{"num_hidden_layers": 9, "hidden_size": 512, "hidden_act": "swiglu", "vocab_size": 4096, "norm": "rmsnorm", "norm_eps": 1e-06, "optimizer": "adam_atan2", "learning_rate": 0.000951, "max_grad_norm": 2.0, "max_seq_len": 1024, "train_tokens": 703400000}
Below are experts of layer 3 (counted from 0) of a mixture-of-experts language model. Rows are named gate (a neuron's input weights, with its number), up (a neuron's input weights, with its number), down (a neuron's output weights, with its number) and show model dimensions 64-127. Each number is 500 + 50 x the weight over its row's rms, rounded and kept within 0 to 999. Numbers have three digits each.
Before each expert's rows: "gets" lists some tokens that make up at least twice as much of what it gets as of all text. This comes from a sample of Wikipedia text that the model never trained on. Tokens count by the router's weight.

# expert 1
gets: "ing", "1", "201", ")", "0", "ly"
gate10:523640503544478563519445527542516436519492469467427603596544589521551455507501459505519463455578515482498468528459486504420496506463464509517566401477568563504524514469411489563515611530457517
up10:476578453445515505503506494582488552477536541435390570424446552531508456560563487602495561377469486439511436596468548407455499401386432456465559501574570552487445391567461539536416528534536501
down10:555500569510468457507514363543527515502452510384457508519504512471472591500461498510439567464563547539524514461570541636479631551560488445479447514396528473452523487486490516462491487445577388
gate11:520534525552566515532491506523556423462563526547453593462513444394457435558550475441571493497537463354436503469469564444454484416481481495517441468535486460496606555479487528488469446525474499
up11:417435522554478558446413521434501453522545481501554473445518509509544472464476440427537430499474429528431517472490535559439489510527475465479538508459442472538477512511555542466487494427511489
down11:506577482524532459422560477450503614417542516526504532489599431487623419449485527531547503502494459487542518572568504583482398395412439512423469556496525471589518467561551577413419388493489545
gate12:560524434523492551506510549522547466533523586490490502493472479561534452537475538466591483627433397443578513582520533439530514562480565455528515503459510481527600475489484417553500433527503591
up12:619532428531502511466513531543474563472482514497480488522453437500433469505478500560571493553500537481512479520424465597512522577526612455437504465527537491440574591541446560579542479505567477
down12:489424543480512498500487500357514500424508481566502448487507553468401464435503451498500475554533518500428500487471443454504466430525468524475510520563498482574512422427473518550480497414511509
gate13:543463473491432506472546461516466581490452522420610406485404494426479494408533531478524460491521603429489508472496489509513461560550486473440524538469469497484464579456511489583545486574512464
up13:507474504500432458552505486574421378463452582546496514470428520567428418458530461538535519511510513558520500576518567424539451470547527559498417571474588475499389476438429563479463481518467474
down13:612453584528572471499517365514568494518484445516416520431454430528516475578507442532454515520473531528518465513595513515532481498558426493506553496592463462439479447469608612483480541495532546
gate14:419489403480536584438508477525486500495509465612374524533495448531582446461557491477530526488468448458538423425569542591494548577474546447532507500490525508510575454488445642579483497492439577
up14:501626577522539435471548513553494487592513522518506477406449476515518475531569439579495500550540461468515498488393491513482533456420507564524379514488475519630544492457507555562530528557507548
down14:493496474428511511489532564530509421469463477519573470523542550568509456503490450522508513508337456355524600513471475475567519460553486514531534526581458498585670535426451464548477463487473430
gate15:517474573379369595530555561467522509453502466501417614487474399472511541520498442530547513486486423434568424480494512456604550508437490509558488452492462518450494522492489483523582493476424539
up15:470535490494492456574552611555548561516510411530573536534480438519558548429465546513497476457552484569632460488499502503590519544513466436488452465476560479496499537545468505512452446524382533
down15:618450464467500472468477390463516545467585532455530472573507460458520536576498556521505524461401530466476399558419594524503520494515478498476475523462419507508486482600490553552532503496501540

# expert 7
gets: " the", ",", " of", " and", " to", " in"
gate10:472521526501513403494500506496534555554444455569623512540538465497445546577478395455476460472477488561585493529564489568585507596422538475551584459492511440469510501546482593469532507576460450
up10:534488594380444478442461448597541490525461448501560536622492533536412555497475499538551483408452521499444431518629399518539502466501532534516560498477483535446503452515445520443445509546539423
down10:476475511533464598483457495455515515547565539475531466503415513503489486458552527481465553456586510583483507568477548531409504438517478526437474616564554496526599470479500397524508440373550495
gate11:581514560523521452555514521546521484468532532504556552478489500593512554401565592469486459506505534428377578531506484484420522497553519521468429473501480438475443494617495536557493426533481521
up11:495485485392476517517495550541506465542372490499541486497551452462524458574540487487503567556531469403530566483521511624489491573444536557452513532511513528418547490519378509453519505558494482
down11:547564520585509502531460452535498426445564444458545436506566614464549487478469530464495515456550419544497502459620405517418453500439485525437554570506558521519467547566403462432451512545489380
gate12:556489515459516600584525496555461503448551427543433475512463576525449527564465544559465510515594560560556496541431484481537569543508485420547530483535607376441453490509526569471487538522540495
up12:534477524580513544551433459547514424524541543483416529529522539540520536455482580441497502591518463574541462416525506493538463540470532511459521506467544568470464444493443579481564564486533447
down12:540514473553533400464548472528584479505571526552588464490494496481509560448470565456511462551470564457549503390448501423516523462454484501532407538552517479547433518515384533649439391534511495
gate13:516471485513446454459576537393528369552490547569494490493459480430536499449379504560554497449581503485456491497434464553368534586457476506405512485368516524516554527423447573515533501481504570
up13:523484538465614544425506483561561566507529475451424472511570503466528490490478551520493413556567476463575443535569464474485583429525475511479471518560512524533416542488587532545528549468440496
down13:460513574529564545548503440509529498448504480469461479511559513514563487443437542533464472516520461549477515449587528469534547529530523477436452534522479536465507525454412506481568476490504493
gate14:536517495482467425548558474517553485509435402556531502600571476403544540435471473549470570515495537473441504575523480540486474476463500541474514404501552467512521553576491438437478549572479500
up14:522583467477579428557500507482514522540625442422537505444563498531504496577605479597554510421538588344305517488493492553494490508517482565470427451525484571475558506583464470641446481447511502
down14:375564514549484575545494479518447477516487604531455436664502555452451505550412490512481471617475537468538490573582550516546446511488539563530532510541554458483479462466472490511569563580444506
gate15:543509464546476487527543560483446533472478557595526422484420506466435517487493511552546489515558483493393480453525500495479386523582493516520501545398530554528527505507387493617627425538524501
up15:543509511513468435399593480442491545514461497518554589442457555512502497480530479476429503505456470523489386511477431496534483540505558518498494464469525512478532489539510478487466447528506435
down15:492439550574525507567404530480532530491481447543510491510444564513446521439526557356440498437536468532521501494512463487506433502399475602554604466499416488509503502606395497441418584557481464

# expert 5
gets: ":", " |", ".", " B", " S", " L"
gate0:530430440425475420547540477530492551487541513510475548460597537435472527425454525590487573436553430481521472541574464551502532538447495488510425420493486509528508514460509499549515479537514561
up0:488540551435499494531484462445467385558453423589485548460363454440495432500539495523507518449581622489577421520470554525420560496467478565491489538538574460547393524601470460455432534441516507
down0:573466486439448524521516491407560486389545517443455455477606455513478466422443565499470538523488544517466558496418456485505551484476474407389388462515414455488560421496461493468400491445467564
gate1:430465577510579467504477555364525548502601516557481494502486448496562456483490580423465423487595490466499439536481507511419472420474501520612491457514499488674553478483600461476476569429515523
up1:594523495454447575433546506587497472584382502513599481520485573477438576441535501511480567468631550541449483463527466476504489565554494475359539510467563500448399506547461509554550399479529565
down1:565459556526425472508483578535517440433481537554575570537563617583488497431519542465432513514428483604488428522538438537385560501505476423410507590532537386480439432517549571499502581544561465
gate2:492440594495481457473484517472575570524513528407500501406567478601540417449508433574447485562516474479518521544533443513535454499460414544484599607467477460537505435466536598490477505448539476
up2:467544497487614387507525434519541515565415494507484517486531563455635471509480424471517577542510487501610467507491518560588447537503551478470568464530586427499555557418543456523576569530458565
down2:588561469451500502527464464529444571546504460567508550524476496543431469582527446520492494373439457525480526508397518590443492448578518443543594456625501454413391506471493577600443538501588509
gate3:528601439443418521480496493464480445481557448463580584483543463523633466478500500600479508600410494456506497536574555509579437493475540486504527523477510508471438536499533490534440497471509458
up3:483448468468531422556487509507477475493470476468479451498541510516522519519495533556579513582411514506548487601539524527611566501492523545490554524510522512504529499420561491516512544570473443
down3:518472558478501472483505527426468483438542420483523551502457545394527461592503522559436432533470582552515510474555458489392485551487436465564481494437508562511543503486511600474577515383435545
gate4:392387536426522482530490496504514508572479581482482410502542441521568533495589447532476435480521600441543453555529497534582478444495527489516497503539459426541560433561454400474555503509526491
up4:469531518482392520426502544453442544522508466451494495513493551534515407542603447520475461502448519465530505465507449394436509443446600559454415496473565355441476453494524593404437482461372451
down4:499451444313478419475480507491463449520522499467559547433449396514556533522524538489461402538569626485508517523429541527498570538567500428528528473509516541472499560512465490582456455592465514
gate5:428512596506598517465589489497479420462449577492451473521514430557552397481449471547527477582450518482568518432445469518459463500407467514527596579537633509587576530435438527529505533504421423
up5:454461493589590391568580490498521483541447431524481489509550461578520496504489442495447561449465590539580473481533574415511418591450495569517502583477506486552580532558467470536470501528515480
down5:583467460446437516383474399474424479567495466500495598498520581608494520460554550469525474434516525461533541511450504498539521601498514529512453432479464487494579619478588546551580466467588498

# expert 4
gets: "c", "l", " a", "|", " s", "ar"
gate0:487500521430541477506458480484572444544489476502504416493532492515552534493486506456463554485510589627520511529463415437463533591516545465508588573524533496526498525480609533568514425478505499
up0:490408515556522493480409543555440403387533449470521492595424479538540438427479408506478432474471501444472413503563521562552442426570483536469534493564563457514460517493452496486565558495467508
down0:399615561517448575548552684469433493419473509525471483477518555468455495506422447559569557523516434410490481487541534501461523549417552549452488568525484491436547533451499466576485576495526469
gate1:455444448514503501493483502516500364516568485512492557590513521500487493459470477560463431462516473563520471504438473429427562514567556417587502533503481468580553494449539497488549495429558477
up1:407440492525520577464489483495429417496451557555475480533573563459421477509466488478518488397475461408475512415507477472481490560472526373414463458548531468524413486551499557478490504505486487
down1:560468480493485506406387435466523546533477465476510516517495526593575497529505511466394505526471553522568495465405424472483537405547490515535613566614500500490555505480621547505527479614514549
gate2:563507570532474503471494538537493477555471531596525554512414463499458496537501512432444464521670422551519458525451442584507595418509504568526618485502444552480557528437491487509564476501446573
up2:398458542557444498560489608419423524482408432558515533592410510530504498444486509484468455449406498495525563451449540548502506374379490547486570536519423457559489523489488495470513522495503449
down2:557523538470521451455512371466546560425500613437508607460467583421451490608475466489533470527387459479537531520466486523559495468457432437483491479503564579519514514527496474518549457508429466
gate3:549539482503559492522519347522527460520513508445488507444522492464492500474424453536540487468481489474440462532501531499528459435559518464407394454533499465513479548584528550568524525526492522
up3:559412482455470497503434453559488539573528606562420539538499511501448474426488489545452490504537498476552622544527412471393485531453459612531516429566469424452522604576530525468526527523501430
down3:515499492477589417510520432521481613533440506527507568491516522511512505578546503438549425563462412461556524477478631512523425435517480521516543657528443545498497439526456504514510548524570447
gate4:453592541446539524490437529459565554550543523449454403482444456549499496506485498511489480509533438525594509573518529495518558552506496363473531494452537526506508542504418531625540460540460535
up4:506542493495412540399524474536510579520458554542464475480437516490518474514486535491408454402465515512453484526440508475498499431405548596506541474532473617430513514461518529517528589475516529
down4:438510537574487551585622527464472558527462613528434479539514521421438504427489464501555467499615433501576397515544592473508451502428553577474394477544561443425487443487536419464538483444487485
gate5:453471478479456461479495467486485466460507418473528473569601595482474466475534564428536552571523417437536605445505459552443523498503442529458628503544437493573510532440522444477428528518525511
up5:453522411583502457465495518541504474497419507472511530433414460498461481513549562471508429437532520515456467444558440552488550471530481497440579502496419488426482563505469538463544530498430535
down5:479528534427452563494564570551495544487452547487480506459573613513437443446529559508501473519430544468538491446470518491481538473502462571476444546555463527486571399441545419486497450381572484

# expert 2
gets: " ", "-", " (", "–", ".\n\n", "ed"
gate0:494474549535549516542452462586516556493500536434525494494511432488579454457506639494523588544500568464454529455488476392495506530505444483515606478453504411579461456475475506529458513627501464
up0:572478488576578472555443508588493472554492568515413547453522493516535403521475465482465590600432414461508488504565448578530424483517512538542561569496527397525541498487496593479578512506482506
down0:532496489519537433526528489540418534495525511392529498520536460495504538480583437550505499541409539581491468577427492525526482448548463534500535547534568582441595499521482526540551508527474518
gate1:508474558593523609451496458500502420545477595500525619487564525419462446596530500550455611541495344480519491426463423436467480551452507526431539495463487589501468537482506609603503467511534446
up1:441563482537509562463497507522452587536585525510443588552489450529473522484508447574425519380516491508518500494564481475599571503491530486630541445530464480439532402497528464520509518510523456
down1:490515469505585495502505539491531594571479500472405462502495376489481516521505473509535481533525490529441499554490525539554561537488487447489541511433464484542466445495454490522450534530466509
gate2:496544491487504494457569521521517461429497525464549492460370480510482554506472513508478475414528519434532477567551559460423484498430463478450467494425588523423509488452519490566473489598410542
up2:483579543522502524471543484580463587538538476547630493558496546532437449443481441543412445438406448526529479433562515419507409366492482382603485463570477421390470424534476491437521555514513501
down2:450560512553521476510538380545527536637515525541532458590531454480571476473563456585570576563441487463519630539499523485508529505472506476443450409553533540414668472494552545567512554515565488
gate3:528466422418477490490556559470455508477448518502422518405449487401437364478470480420490453495542564516428366491424564497528550481442451573483567509486611590463567473408583426401468553492519516
up3:474513438552500545483465473555502594516508466517550477601404559532470526536506500474547483445498581452452475528514449454527446479540477486614451459520550449497494462454511441367552553387527545
down3:529470481534513451512471507461480435468441528573525537526485507541491545550498490474558505590474490532575499413624586440532510498545503528543440502455521460487454429514547453553492437468508494
gate4:460541468619570441485508460618511461510555528518470519494511504513573472476437536485505457497449615535481524431454586437536514553500512549495530594477545406631519478474523469447403489513446445
up4:511455545573510489502432462473466507516465469492560509475584433472480489483526582402494539580532463540487392608514488418398553461505518530544516431588548542390526465489497514461520432498375500
down4:521551500539597476546443481526385511466458505542507469526516628497498429490512540485478537531473546634507412577523512512554554421593417511514513519460485514637512477464526488427456402544448495
gate5:491564527452400575521448482559510369494501513492504502526474414436453463469582536554390447436463518550470483513504505473570413463511451535404435452480485539382554521487511542602462533556586498
up5:513592520525427515391417476596510458519494542414531520480412423448480499439481599514534502472351547430515553480357436472482455488393529555413533486475471569457512526542490520603536515442478453
down5:531443390633522553551512412545467556520408545480492469535508495537508466502467465543470388604503594481524457505455533562536520434522511497581471513477496480553442510436509493499518458543510516